From a checkpoint of a small mixture-of-experts model trained on Wikipedia: 4 picks a token, 4009 steps.
Below are experts of layer 3 (counted from 0) of a mixture-of-experts language model. Rows are named router (the router's row for the expert), up (a neuron's input weights, with its number) and show model dimensions 64-127. Each number is 200 + 40 x the weight over its row's rms, rounded and kept within 0 to 999.
After each expert's rows: a language model's description of what the expert responds to; "mostly gets" lists some tokens that are sent to it at least half of the time. This comes from a sample of Wikipedia text that the model never trained on.

# expert 37
router,198,235,169,222,217,203,174,257,214,107,197,199,206,178,277,197,119,164,248,241,268,161,140,186,212,156,200,206,148,243,253,205,221,223,174,227,184,242,165,130,234,261,123,213,173,185,182,202,196,250,165,125,193,212,138,182,224,223,228,125,149,183,159,200
up0,235,184,163,188,248,192,175,191,202,190,149,254,180,193,288,227,194,173,245,143,213,188,184,182,170,191,172,176,99,144,212,212,184,215,265,253,183,171,265,152,186,154,155,207,165,184,217,246,214,209,227,198,259,155,210,221,218,221,197,169,176,225,223,115
up1,223,199,207,205,232,269,222,279,253,203,138,177,241,214,241,206,270,176,203,218,223,183,0,280,204,227,285,195,180,210,230,189,240,227,172,205,215,223,194,232,216,132,131,221,194,150,143,261,254,220,196,239,98,219,219,197,268,242,216,220,184,227,170,217
up2,240,204,185,162,258,196,234,192,118,247,155,270,196,94,110,213,204,202,186,214,162,201,125,200,245,144,193,74,184,202,218,236,163,217,204,175,157,176,231,174,282,286,150,160,169,175,226,155,179,220,254,177,155,239,166,183,199,173,223,252,171,257,119,201
Descriptive adjectives. Adjectives and adjective endings before a noun, such as large, local, various, particular and significant, often in scientific or technical prose.
mostly gets: " large", " local", " small", " different", " important", " various"

# expert 24
router,270,190,178,243,174,180,106,145,251,191,163,247,145,196,192,230,206,125,185,231,226,166,198,126,215,216,172,162,168,253,300,252,164,167,107,163,226,294,200,198,181,213,198,202,217,245,147,136,186,196,190,166,171,240,101,170,207,232,202,105,220,127,207,204
up0,227,226,223,200,144,186,156,159,232,236,194,181,203,224,197,233,221,148,156,127,216,116,203,216,259,219,156,237,235,239,308,183,131,174,130,244,131,149,231,192,155,263,229,215,180,128,242,178,227,66,199,129,230,256,187,206,154,214,161,142,235,196,230,190
up1,179,258,164,344,168,252,159,202,169,247,189,231,205,217,167,190,203,249,187,186,175,213,185,217,301,206,168,181,171,214,225,195,259,183,143,164,156,213,236,218,228,174,228,188,163,251,245,235,249,164,154,207,247,173,224,206,241,188,147,185,181,238,269,118
up2,254,199,292,197,228,234,278,160,223,170,199,254,139,146,175,192,189,208,166,181,225,217,206,61,173,151,132,217,186,241,207,171,178,209,135,182,249,161,172,189,218,254,142,176,168,271,130,272,237,212,223,155,217,281,204,266,204,203,183,151,230,191,210,155
Table numbers and separators. Pipes and spaces before numbers in tables, scores and lists, plus °N, € and LaTeX pieces like frac, ^ and ISBN.
mostly gets: "°N", " €", "frac", "second", "track", " ISBN"

# expert 33
router,199,260,165,241,255,211,185,148,279,210,168,208,141,161,173,213,176,200,175,169,236,93,150,127,227,169,193,246,177,213,225,209,143,166,179,176,203,220,229,118,205,235,114,234,183,244,129,138,215,193,173,157,160,238,136,168,230,226,189,203,179,166,197,115
up0,215,219,191,214,218,201,214,140,129,205,245,173,185,154,177,184,182,185,117,184,209,172,210,181,209,199,207,256,218,199,198,209,249,230,145,194,263,171,229,194,230,209,169,208,162,257,202,175,198,230,161,237,214,150,224,225,180,283,214,193,186,164,156,184
up1,251,261,209,237,175,154,242,139,210,188,165,149,184,210,179,212,228,195,235,212,150,152,236,181,222,153,296,229,191,190,218,206,126,229,206,219,171,111,171,203,151,186,130,317,244,208,157,166,203,200,252,249,209,224,223,181,216,185,270,234,224,244,167,219
up2,241,251,220,166,198,236,268,78,221,162,111,152,170,187,220,186,202,200,269,211,226,175,234,171,183,268,214,230,138,161,285,166,294,220,235,246,228,159,224,221,221,144,241,225,210,160,223,232,295,108,126,253,181,174,129,136,233,222,193,191,97,247,200,167
Verbs after copulas. Past participles and adjectives following was, is or were, as in located, born, arrested, captured, known, often before by or in.
mostly gets: " located", " died", " born", " Released", " elected", " lived"

# expert 22
router,232,254,171,183,198,239,143,138,270,147,138,272,204,205,192,249,124,205,180,178,226,198,185,187,202,117,239,254,158,198,207,233,136,187,160,217,186,235,179,203,162,134,174,172,137,233,125,185,204,212,133,203,162,191,156,159,172,183,195,219,176,199,180,210
up0,208,233,202,175,216,191,233,182,240,273,193,199,329,212,239,172,150,152,153,172,153,231,179,171,165,192,175,233,263,213,222,206,192,215,279,241,193,179,213,221,164,172,194,197,186,235,218,176,192,240,180,137,263,187,78,215,194,210,137,189,225,150,257,181
up1,228,220,286,200,214,163,241,206,198,150,179,259,305,219,103,181,210,178,181,266,159,169,182,226,218,243,207,260,186,214,166,140,221,200,213,197,154,161,188,210,182,252,230,225,190,175,217,234,209,173,233,262,206,178,221,188,194,170,263,78,154,143,205,222
up2,91,211,267,230,143,187,230,215,227,208,232,189,237,221,255,178,231,198,188,185,168,215,229,230,234,243,204,186,186,192,211,241,197,237,204,233,108,136,172,186,165,181,238,215,236,116,199,168,187,214,217,165,191,234,230,220,228,210,209,245,223,284,218,167
Infobox field labels. Field names in infobox and taxobox lists before a colon, such as Coordinates, Genus, Owner, Revenue, Head coach, Born.
mostly gets: " Coordinates", " Genus", " Phylum", " Website", " Binomial", " Turnout"

# expert 20
router,156,167,186,189,191,184,178,193,237,115,75,182,203,238,159,167,185,145,254,142,281,113,269,139,157,194,182,195,203,217,190,262,179,177,192,257,168,268,231,203,187,163,177,274,177,229,188,98,164,171,158,145,157,177,228,171,241,203,207,189,224,183,191,138
up0,218,148,214,197,167,166,151,171,162,208,178,196,182,192,180,208,174,275,191,191,299,136,207,249,144,203,218,129,205,256,246,174,217,180,58,232,140,240,244,224,169,210,240,247,208,179,217,157,257,204,225,277,178,216,209,146,224,137,156,169,259,201,67,195
up1,231,106,108,195,165,225,180,228,228,166,208,185,156,172,261,211,210,187,211,251,212,211,172,239,112,250,222,201,158,180,194,321,215,258,235,210,276,206,254,167,220,257,204,239,238,119,247,155,189,222,190,217,122,201,202,123,210,126,243,185,203,231,197,197
up2,267,220,227,162,222,216,285,164,212,220,196,169,206,194,159,188,253,170,196,213,265,223,154,248,170,247,190,256,254,132,222,149,151,92,130,257,227,241,196,276,160,214,219,235,205,226,245,201,193,226,171,303,233,109,227,233,293,222,236,217,205,198,151,204
Clause-ending time words. Commas ending subordinate clauses, time nouns closing phrases (the next five years, at the time, century, ago), and connectives like However, Meanwhile, but.
mostly gets: " However", " however", " ago", " Meanwhile", " Additionally", " There"

# expert 50
router,221,211,137,231,185,168,158,208,285,191,216,176,202,229,197,246,190,167,204,174,270,176,199,149,147,213,203,245,197,185,222,175,212,183,191,152,152,307,236,117,231,187,165,267,198,197,197,164,114,158,111,167,194,182,217,175,194,210,182,142,209,129,133,166
up0,283,145,232,225,199,237,153,160,207,258,200,230,237,182,182,204,180,219,163,164,241,209,223,152,138,300,205,220,205,230,191,180,184,156,229,212,154,130,173,114,196,260,183,236,135,180,196,241,223,198,179,142,211,199,221,167,211,183,230,188,219,198,215,211
up1,194,156,158,222,271,194,224,174,223,180,235,248,214,201,226,207,202,157,177,228,210,187,206,134,150,167,233,189,202,155,217,224,313,207,219,195,247,209,210,124,95,183,249,230,205,208,209,244,241,184,193,224,160,209,188,197,145,181,245,252,163,208,178,184
up2,159,199,195,194,177,222,200,242,292,152,194,181,245,209,213,220,187,213,215,172,143,149,215,185,234,200,211,228,151,198,293,246,208,198,263,217,186,222,167,236,140,133,188,174,176,110,254,159,285,166,183,181,196,180,233,198,119,271,200,139,235,144,297,230
Year endings. Final two digits of years after 19 or 20, in date ranges, lifespans and tables, such as 1962, 2006–present, 2018–2021.
mostly gets: " century", " ago", "–present", "08", "09", "07"

# expert 14
router,146,207,180,221,246,235,160,142,258,195,160,284,97,203,174,218,220,151,274,177,186,172,159,87,200,173,208,149,197,177,279,188,113,160,170,221,181,214,156,182,176,206,129,199,199,182,136,154,166,193,202,172,194,209,150,170,190,198,235,150,231,205,207,183
up0,162,232,241,176,190,230,258,220,282,351,166,261,180,206,224,210,235,352,139,218,228,247,144,124,229,196,168,236,179,240,222,222,171,124,159,225,200,139,163,257,237,206,102,177,212,234,237,130,200,226,180,235,235,172,186,236,264,216,156,155,219,166,208,195
up1,154,150,217,181,217,179,223,159,151,202,192,229,213,210,140,139,235,191,257,192,201,176,174,238,210,193,212,160,204,232,229,220,171,194,160,211,202,200,198,268,237,188,264,215,190,174,218,215,218,225,222,211,210,258,222,206,186,228,193,187,235,173,162,180
up2,177,202,205,118,238,193,166,188,247,136,225,197,145,141,129,201,199,229,314,148,237,169,192,125,206,215,178,115,176,155,208,287,134,163,220,166,205,241,243,212,250,176,208,147,220,218,139,105,207,189,210,200,147,220,172,189,233,166,185,204,204,153,184,149
Copulas and adverbs. Forms of be (was, is, were, been, being) and adverbs or -ly endings modifying them: often, initially, particularly, heavily, correctly.
mostly gets: " been", "ically", " being", " often", " initially", " once"

# expert 38
router,241,222,246,214,211,201,180,175,241,192,191,216,171,236,210,161,192,169,277,199,244,145,198,139,214,178,230,262,143,243,232,223,140,158,128,187,233,300,188,162,146,212,135,175,172,193,117,149,169,253,123,115,220,198,137,197,276,247,237,143,218,134,182,196
up0,173,158,313,165,220,153,158,194,172,113,113,246,149,223,210,162,217,262,243,245,219,226,169,290,236,222,214,240,186,215,159,228,170,138,202,176,210,202,175,246,74,199,194,239,173,224,174,149,289,233,131,216,229,193,142,238,172,165,224,211,214,208,246,190
up1,235,249,258,231,329,243,232,176,204,163,316,232,229,208,223,211,204,212,180,167,212,102,267,273,192,128,228,215,282,224,202,209,246,179,153,207,252,220,201,223,179,140,169,218,223,207,204,193,219,161,165,211,177,181,187,182,199,156,199,204,216,159,259,110
up2,182,144,175,224,253,219,179,265,232,230,212,182,166,197,231,199,144,254,222,127,185,192,168,204,161,256,212,221,182,195,114,214,192,193,204,179,228,254,201,186,155,232,119,152,229,232,123,126,209,224,124,158,219,172,178,171,216,220,153,182,276,224,148,176
Table pipes, -ic fragments. Table cell pipes and opening parentheses in data rows, plus mid-word -ic/-ec/-oc pieces in names and words like Televicentro, ischemic.
mostly gets: "ic", "atic", "olic", "-c", "ric", "amic"

# expert 32
router,199,216,158,222,194,153,224,203,226,134,136,167,154,209,167,224,143,197,204,164,183,186,198,166,174,185,175,178,207,185,202,160,152,130,152,245,217,212,189,211,156,174,224,202,172,304,190,185,156,183,222,171,177,222,173,169,220,273,232,200,207,202,147,230
up5,137,229,206,191,253,142,183,200,231,199,204,199,199,191,231,234,188,228,191,208,260,219,211,284,231,188,194,130,257,177,199,267,164,149,160,202,202,198,197,178,182,189,188,243,219,302,232,218,140,169,113,200,218,170,213,226,264,159,204,203,276,187,178,203
up6,249,148,168,200,220,276,189,207,220,143,244,145,211,153,260,100,204,141,222,111,228,169,146,149,182,270,236,198,227,194,237,203,225,199,208,239,221,235,212,177,207,239,190,163,165,240,222,143,204,241,182,131,186,188,212,164,132,165,220,158,193,220,282,224
up7,178,146,188,203,180,169,265,196,187,269,193,143,210,212,205,205,123,174,208,166,189,233,232,216,178,263,220,223,251,252,181,207,159,213,193,206,151,282,152,135,184,232,157,234,195,192,212,175,162,210,239,160,206,160,189,163,173,185,184,208,201,167,236,241
Clause subject pronouns. Subject pronouns and noun heads starting a clause right before the verb, such as he, she, it, they, who, and "Rincon is".
mostly gets: " they", " who", " he", " she", " They", " This"

# expert 34
router,193,215,139,236,182,278,175,158,210,168,184,219,196,220,232,194,132,188,216,164,252,105,136,216,194,191,195,169,179,210,258,250,147,226,161,214,219,273,194,170,178,166,123,231,229,221,196,222,189,230,148,168,185,192,131,160,175,191,219,206,169,164,229,244
up0,157,267,168,166,158,214,221,240,203,181,171,246,168,161,162,192,179,210,203,191,209,172,155,146,182,139,211,153,199,167,151,201,183,282,214,277,222,196,205,218,178,209,197,170,205,255,257,222,259,277,228,182,169,207,182,194,176,212,180,161,162,168,214,117
up1,244,251,181,223,134,233,143,192,149,186,234,252,186,245,224,210,203,152,154,114,263,167,170,203,244,251,177,218,165,253,203,218,254,127,329,224,236,190,232,124,250,172,230,139,205,242,273,264,171,115,170,171,225,215,212,220,163,170,225,187,199,165,171,235
up2,200,182,164,190,155,228,289,207,233,230,264,220,185,211,174,209,192,204,209,183,193,172,160,213,187,210,162,184,306,178,205,182,196,218,213,210,240,151,249,185,192,246,175,222,246,195,222,218,243,174,190,199,183,228,201,182,196,242,256,189,168,228,261,179
Table pipes and headers. Pipe separators, line breaks and column headers in wiki tables, such as Votes, Date, Result, Goals, ±%, in election and sports tables.
mostly gets: " Votes", " Date", " JPL", " Goals", " ±%", " Phylum"

# expert 28
router,245,183,133,211,231,220,139,146,261,154,200,177,119,284,216,253,202,121,174,179,199,186,191,145,157,217,278,237,131,202,242,238,226,240,181,187,204,230,252,168,272,246,221,240,193,207,167,140,223,230,199,186,188,185,148,218,169,201,281,138,203,163,178,203
up0,215,241,199,133,169,185,215,108,172,240,190,198,209,194,191,168,161,174,128,257,239,173,196,221,197,230,217,69,143,185,164,270,165,168,111,254,186,189,219,188,214,260,235,160,202,265,179,200,163,171,236,218,191,206,212,257,244,226,240,155,188,216,224,215
up1,178,182,177,194,176,225,164,189,197,180,220,210,163,206,237,216,123,186,186,186,224,252,206,265,175,237,232,185,238,162,241,160,174,194,240,196,208,205,185,175,264,216,192,228,223,173,156,209,177,196,136,130,282,203,263,229,126,159,241,249,224,211,216,255
up2,193,212,220,208,216,115,232,205,217,218,199,200,172,207,314,227,170,230,216,195,204,206,276,204,215,233,207,139,202,169,242,167,198,244,182,205,169,216,190,190,180,158,212,156,183,269,183,100,245,199,143,220,228,229,204,243,270,104,227,181,205,202,121,186
Coordinating conjunctions. Joining words between listed names or clauses, mostly and, also or, but, while, nor and ampersands, as in Asia and Europe.
mostly gets: " and", " or", " but", " &", " vs", " while"

# expert 4
router,245,237,180,210,198,162,165,206,245,168,173,195,174,226,210,199,174,130,171,200,253,124,173,156,228,158,215,262,164,190,257,224,151,184,112,198,222,274,155,172,151,191,163,234,111,208,140,140,191,224,160,137,185,191,146,132,207,245,248,167,234,124,188,170
up0,208,229,188,196,283,191,226,224,187,207,249,176,227,179,162,179,215,185,159,220,191,131,272,205,237,169,179,250,195,184,153,185,251,171,218,192,252,251,174,220,137,172,257,135,187,263,181,209,169,281,131,186,191,129,208,269,180,216,230,122,156,177,142,149
up1,221,254,142,161,202,164,195,172,193,223,206,233,222,111,238,255,244,181,141,201,230,198,212,197,194,71,315,216,201,142,213,164,192,151,221,239,197,207,172,169,185,243,147,180,65,227,165,240,193,229,233,182,176,263,136,182,185,113,229,176,231,196,233,124
up2,226,206,150,199,232,261,239,213,221,211,217,200,247,209,186,211,233,221,243,201,176,154,238,144,190,160,221,243,165,298,229,190,146,273,188,218,302,173,236,283,220,218,251,217,224,210,209,234,133,192,184,230,224,268,192,247,193,258,237,153,286,214,215,208
Numbers and table cells. Numbers in sports, election and results tables, such as 21, 0.24, 7, plus assorted nouns like first, end, Faculty.
mostly gets: " extra", "first", " Vice", " worth"

# expert 17
router,183,196,212,277,212,235,179,180,193,214,139,201,196,234,230,146,189,143,194,212,271,153,217,184,177,145,208,219,193,205,260,184,117,203,103,215,209,258,246,107,210,141,194,211,179,252,165,148,152,209,127,152,209,211,134,239,238,213,237,187,260,201,203,178
up0,214,189,215,293,271,227,159,178,214,251,259,165,253,206,211,175,245,166,174,261,297,198,202,242,204,207,238,222,279,214,180,222,176,198,253,171,157,176,222,205,243,192,214,223,200,209,228,299,183,201,176,261,192,222,197,191,183,224,231,205,219,133,126,241
up1,204,196,273,201,223,332,177,235,220,127,238,174,234,136,170,183,213,196,187,211,198,166,223,249,124,174,221,243,150,148,190,216,214,214,242,161,309,136,302,186,236,180,209,145,156,142,147,195,174,125,200,194,142,234,163,232,157,253,208,197,181,184,210,195
up2,202,156,161,208,173,137,143,161,234,156,163,291,286,209,211,177,288,214,162,241,256,144,233,180,198,164,178,172,281,182,178,200,199,141,249,208,243,203,184,153,128,224,172,153,226,157,222,189,216,209,202,215,225,229,249,189,216,195,259,157,218,161,233,174
Table cell separators. Pipe separators between table cells, mostly right after a name or number, plus semicolons, colons and dashes in lists and tracklists.
mostly gets: " —;", " |", " –;", "*;", "\":", "%;"

# expert 5
router,126,289,220,222,188,201,190,151,279,150,178,191,158,241,176,157,216,163,209,220,283,182,165,137,246,122,172,221,200,191,218,195,227,185,161,227,224,241,146,225,193,170,158,225,159,159,165,196,160,171,190,162,211,204,176,181,221,254,300,206,232,154,185,144
up0,236,192,139,148,155,233,175,212,220,222,229,270,149,227,212,150,171,155,273,169,190,191,123,176,153,255,147,185,256,185,183,183,239,184,128,166,189,265,182,200,213,173,202,153,194,207,256,209,250,153,231,179,193,189,253,210,183,200,226,194,257,232,109,230
up1,198,177,248,240,221,232,210,225,226,129,151,179,166,157,157,227,164,197,159,146,279,200,190,310,161,119,214,260,201,156,181,109,200,179,188,170,189,214,204,245,177,213,197,200,177,208,123,193,114,182,274,209,140,206,139,175,192,223,183,101,160,156,233,239
up2,158,181,253,184,201,241,262,259,179,238,217,209,216,235,148,140,169,144,173,286,202,175,171,187,151,199,241,248,173,138,207,209,154,183,218,185,235,200,182,95,219,264,212,219,219,186,215,241,185,206,213,151,184,226,167,235,153,229,222,228,130,164,260,244
Digits in numbers. Digit tokens and number words in tables, scores, statistics and dates, such as 1, 0 in 0.48, 17 seasons, five.
mostly gets: " five", "1", "6", " seven", "3", " nine"

# expert 46
router,279,225,168,246,163,178,161,217,206,224,166,194,191,254,190,226,148,166,206,150,267,145,213,138,224,188,175,268,175,226,270,180,149,170,140,193,198,253,195,186,171,208,160,242,207,197,130,165,188,226,182,139,217,206,107,117,199,240,212,201,201,168,151,131
up0,239,152,153,214,192,258,243,166,227,235,195,227,166,201,135,216,146,180,211,177,181,225,230,183,280,229,171,185,112,248,258,208,129,243,175,218,232,161,203,185,210,231,222,228,236,244,170,233,275,163,141,147,261,233,162,122,150,224,192,297,234,207,261,166
up1,139,176,254,235,224,235,237,129,140,213,104,185,149,221,114,170,143,231,251,211,178,197,219,249,272,158,239,162,203,177,204,215,129,202,157,238,206,178,100,211,118,245,215,212,235,170,134,247,198,141,217,181,241,142,196,194,164,239,185,207,192,168,164,230
up2,250,203,218,225,168,212,281,185,211,227,224,142,180,124,191,226,290,149,199,182,179,211,222,163,219,165,236,230,110,167,243,247,177,206,247,121,241,194,224,99,174,171,214,206,212,174,158,167,171,205,167,151,158,230,192,156,157,201,238,152,153,222,215,196
Line breaks, od pieces. Line breaks and pipe-newlines ending table rows or list items, plus mid-word pieces like od, ud, as in Autodrome, granodiorite, zodiacal.
mostly gets: "od", "ud", " This", "mod", " God", "\n"

# expert 29
router,206,269,238,158,209,194,209,172,230,167,231,163,135,196,184,232,195,221,187,136,193,183,229,95,166,146,205,286,198,188,242,223,193,206,148,241,228,212,183,143,207,255,176,231,239,271,200,168,217,265,207,108,198,145,200,209,193,221,249,193,219,157,226,147
up5,209,240,211,144,229,151,210,181,171,159,205,192,261,218,168,222,192,164,159,125,189,200,190,241,191,186,227,250,160,192,200,240,237,207,277,219,260,255,246,193,179,157,210,185,215,181,299,210,248,176,157,184,155,234,168,213,178,256,186,157,207,207,127,106
up6,159,200,203,186,194,111,229,184,153,191,198,165,192,199,164,286,206,173,223,160,185,152,239,207,190,257,124,186,192,115,221,202,223,169,269,213,139,220,173,167,158,190,212,255,170,213,224,165,183,159,191,211,288,152,159,180,174,210,267,146,215,236,172,222
up7,217,230,211,150,211,172,207,265,235,217,241,205,166,206,264,181,224,177,197,218,198,165,211,190,163,243,210,246,213,242,168,171,174,166,209,225,261,152,152,191,199,161,181,196,151,249,192,86,173,236,223,197,216,190,235,211,157,224,222,199,198,154,164,193
Space before cell values. The space token opening a table cell or value, just before numbers in league tables, election results and currency amounts.
mostly gets: "'\n", " ", " €"

# expert 35
router,172,205,207,267,247,208,196,230,174,201,138,274,203,206,220,202,181,128,259,163,217,128,233,212,252,66,234,192,163,199,242,177,198,135,133,182,191,270,173,184,242,150,158,304,126,259,134,196,212,191,194,114,144,179,186,212,247,244,189,196,213,166,206,128
up0,252,235,195,182,183,217,165,200,175,235,217,260,201,200,237,184,213,185,271,112,182,207,209,214,233,225,215,200,219,282,170,167,209,150,201,263,269,237,228,202,170,159,131,274,246,234,196,219,227,164,161,159,162,223,154,219,219,226,151,207,109,243,215,200
up1,300,246,166,246,191,213,156,199,162,168,138,214,192,182,275,226,230,129,252,176,200,195,177,230,243,228,198,185,184,246,264,165,196,83,138,246,202,161,230,222,215,171,279,216,153,220,204,166,257,240,231,226,160,158,174,202,244,222,242,168,200,247,204,145
up2,204,167,234,168,208,278,251,187,178,226,225,256,203,229,199,252,179,185,291,173,196,150,168,238,258,188,227,167,203,171,201,109,178,293,228,207,164,271,192,231,214,213,174,220,192,287,225,136,185,219,173,137,145,198,192,187,179,187,189,197,226,250,180,84
Surname endings. Final pieces of personal surnames and foreign place names in sports results and lists, such as -sson, -ović, -ová, -ner.
mostly gets: "sson", "ić", "ović", "ová", "ova", "ensen"

# expert 2
router,255,226,189,214,219,188,118,131,215,152,165,181,148,233,248,226,161,171,214,201,199,179,218,161,245,148,155,189,160,251,244,190,138,237,112,202,166,170,198,200,172,193,142,245,170,205,154,110,145,263,134,232,157,217,171,158,230,245,268,252,196,139,172,197
up0,234,241,110,191,219,148,241,231,210,193,128,188,258,208,216,200,211,202,220,150,135,221,232,199,213,203,247,275,181,263,251,154,183,176,147,189,269,178,201,179,193,162,123,138,242,214,179,209,247,158,177,173,199,116,196,264,191,242,160,212,184,146,195,233
up1,158,158,177,204,166,241,238,172,204,185,179,182,182,268,155,172,235,219,217,217,108,184,186,196,177,216,168,220,192,260,150,202,195,240,186,188,196,191,233,187,226,259,178,192,156,176,184,203,172,213,242,259,222,202,117,152,182,174,251,271,257,187,186,191
up2,184,145,179,189,220,211,168,225,211,242,245,250,211,163,248,225,231,260,227,223,221,237,242,233,227,206,148,132,218,264,179,248,195,168,183,217,256,219,170,219,245,226,194,229,268,177,204,226,206,196,187,257,201,238,195,261,217,248,167,193,243,202,134,227
Year prefixes, death verbs. Century pieces 20, 19, 18 opening years in tables and lists, plus biography verbs after He or a name: died, was, graduated.
mostly gets: "20", " Insecta", " died", " UTC", "See", " He"

# expert 57
router,190,194,234,326,201,222,213,225,255,164,178,160,135,240,172,243,172,226,163,172,200,199,170,203,357,183,142,191,227,175,257,180,137,193,135,181,194,249,123,110,259,120,214,134,174,229,182,244,188,210,182,152,206,229,206,204,182,279,213,182,250,170,170,219
up0,251,194,194,223,236,173,149,190,196,153,259,184,162,195,233,190,204,266,167,168,272,149,151,209,229,203,298,179,198,242,219,251,263,161,227,151,182,96,166,144,264,210,211,190,175,188,174,197,223,278,207,203,209,228,188,201,149,223,147,259,166,162,232,224
up1,117,215,215,244,242,245,221,192,185,146,182,236,241,206,199,170,149,136,222,246,184,170,127,177,218,175,193,139,271,180,258,248,128,230,314,236,187,233,243,205,173,175,203,281,276,218,265,167,239,229,245,189,211,150,177,240,275,260,243,190,241,202,220,160
up2,122,149,189,120,216,226,286,202,214,195,164,194,161,199,164,244,160,180,176,237,205,227,149,212,233,233,212,193,183,197,217,221,199,219,240,196,265,170,140,183,211,182,239,183,211,202,184,220,255,228,191,182,255,289,48,199,232,214,200,231,228,225,191,196
List and clause commas. Commas, including those after quotes or parentheses, that separate list items, clauses and place names, e.g. Kingsport, Tennessee.
mostly gets: "),", "\",", "',", ",", "\"),", ",\""

# expert 31
router,139,194,196,197,225,262,159,145,178,218,139,234,149,255,177,244,183,96,204,254,208,179,191,159,230,215,191,190,127,203,241,196,171,177,180,251,175,190,137,188,153,191,134,193,145,213,199,150,190,212,200,171,181,237,137,259,124,244,242,146,277,189,136,146
up0,153,260,198,141,251,211,217,244,261,214,220,251,242,241,141,214,155,240,181,317,243,203,254,236,151,247,123,194,255,201,231,194,170,169,237,151,192,202,95,188,198,205,198,260,206,165,256,188,209,203,211,132,223,236,92,219,198,261,203,187,192,168,180,174
up1,205,192,248,135,220,242,227,220,170,186,214,203,211,214,166,207,218,209,153,259,217,107,223,226,180,189,209,143,250,203,245,186,259,193,152,236,216,194,283,253,223,210,198,221,195,271,239,143,202,200,243,112,230,198,185,209,186,266,236,165,131,161,224,168
up2,165,271,177,278,256,170,198,278,257,197,104,179,223,178,233,222,241,166,146,252,180,223,214,234,291,185,350,171,238,183,186,211,228,190,198,214,200,207,233,146,212,224,161,244,219,160,131,245,249,139,179,234,217,262,243,229,187,247,183,190,224,226,173,159
Copula and auxiliaries. Linking and auxiliary verbs after a subject, mostly is and was in opening definitions, plus are, has, had, been and the article a.
mostly gets: " is", " was", " are", " has", " were", " have"

# expert 42
router,188,273,209,264,187,242,208,172,159,207,185,266,191,235,219,228,94,171,239,242,222,138,261,152,243,145,210,182,162,200,196,207,156,217,205,205,203,246,205,162,75,266,193,201,205,211,105,249,235,242,200,135,202,245,193,227,229,185,211,216,208,183,224,184
up0,221,256,239,258,207,224,209,207,235,162,204,140,229,211,277,269,254,250,263,224,221,265,207,252,246,207,166,117,135,214,234,152,181,189,249,228,190,135,189,181,151,231,207,169,231,221,152,188,196,207,212,243,181,281,211,176,254,178,187,186,201,189,212,316
up1,185,229,208,190,137,206,244,222,207,211,75,200,245,211,232,208,167,214,238,266,168,135,225,200,231,253,158,195,193,201,117,258,199,259,233,253,132,211,221,214,228,240,131,148,147,239,229,195,212,159,216,284,174,196,236,223,157,166,131,210,185,236,207,175
up2,225,187,221,240,184,231,209,222,131,248,233,185,169,267,156,209,178,143,158,230,215,206,249,181,256,175,236,204,215,204,214,169,108,197,181,177,192,190,197,172,175,206,277,197,157,159,232,271,260,157,174,198,235,266,120,148,197,191,188,241,144,161,196,184
Mid-word syllables. Middle pieces of long scientific, medical and foreign words, e.g. encephal-op-athy, hemopo-iet-ic, Mycob-acter-ium, C-rypt-ography.
mostly gets: "rop", "osaur", " hero", "op", "het", "gy"

# expert 0
router,221,215,185,286,193,166,172,211,243,201,152,205,164,177,198,177,210,106,198,197,259,177,226,128,183,109,177,206,196,239,248,220,184,150,147,202,223,187,210,159,208,194,210,182,87,190,172,133,149,283,160,179,221,224,180,207,213,215,195,156,215,99,215,145
up0,205,227,202,111,151,248,221,218,286,178,212,202,219,225,221,240,250,233,280,192,202,217,188,180,229,152,146,185,232,179,118,246,231,171,203,154,190,175,138,195,192,195,185,188,142,232,218,226,274,157,247,230,113,152,150,200,268,208,218,151,186,165,144,240
up1,254,187,213,256,237,216,184,195,209,149,144,256,137,201,201,175,198,125,142,170,230,184,203,152,201,169,229,163,288,168,217,186,260,186,129,226,235,200,200,199,147,214,165,213,140,203,222,171,207,246,158,205,214,219,222,222,186,91,148,204,220,238,184,153
up2,143,247,310,275,206,219,141,282,206,174,250,193,158,165,183,140,243,150,188,214,222,211,230,198,199,210,219,173,221,174,140,268,148,224,186,168,224,276,232,175,143,166,222,162,222,258,206,179,153,266,229,163,301,208,266,190,183,161,223,238,168,173,266,238
Proper-name word pieces. Inner or closing pieces of personal and place names, and opening pieces of species names, e.g. Debajy-oti, Mendons-a, Mer-id-archis.
mostly gets: " Nancy", " Green", "@", "achy"

# expert 1
router,181,271,182,189,207,184,176,149,284,140,146,259,190,268,210,189,211,203,277,216,257,215,168,180,247,184,204,241,153,150,191,185,146,226,118,231,166,204,123,149,229,102,190,253,112,134,134,130,122,238,142,191,213,225,224,182,160,212,270,229,191,132,222,112
up0,172,217,180,153,157,198,192,233,263,225,137,200,171,173,229,204,200,203,286,273,160,279,206,228,174,118,250,208,227,179,257,201,135,228,163,273,221,215,201,196,173,144,280,194,151,259,203,176,185,202,180,213,180,241,210,249,158,177,193,183,190,245,176,135
up1,204,261,222,198,119,247,189,206,248,225,214,249,215,247,137,265,190,255,194,190,175,182,167,132,186,213,240,219,207,212,225,231,179,200,275,256,188,132,131,171,260,252,203,175,209,237,170,205,140,259,191,188,193,170,205,225,186,168,209,230,207,190,265,211
up2,173,159,208,205,171,195,225,228,235,142,170,226,249,207,213,207,135,187,181,219,223,143,147,238,151,160,208,199,206,138,154,219,237,259,199,200,206,152,167,279,217,217,186,183,279,176,198,174,169,169,234,154,173,235,191,160,124,213,123,170,208,151,165,137
Numbers with units. Numeral pieces and quantity words in measurements, scores and dates, such as 20 in 2022, km, million, ° and ′.
mostly gets: "′", "°", "20", " million", " billion", "-year"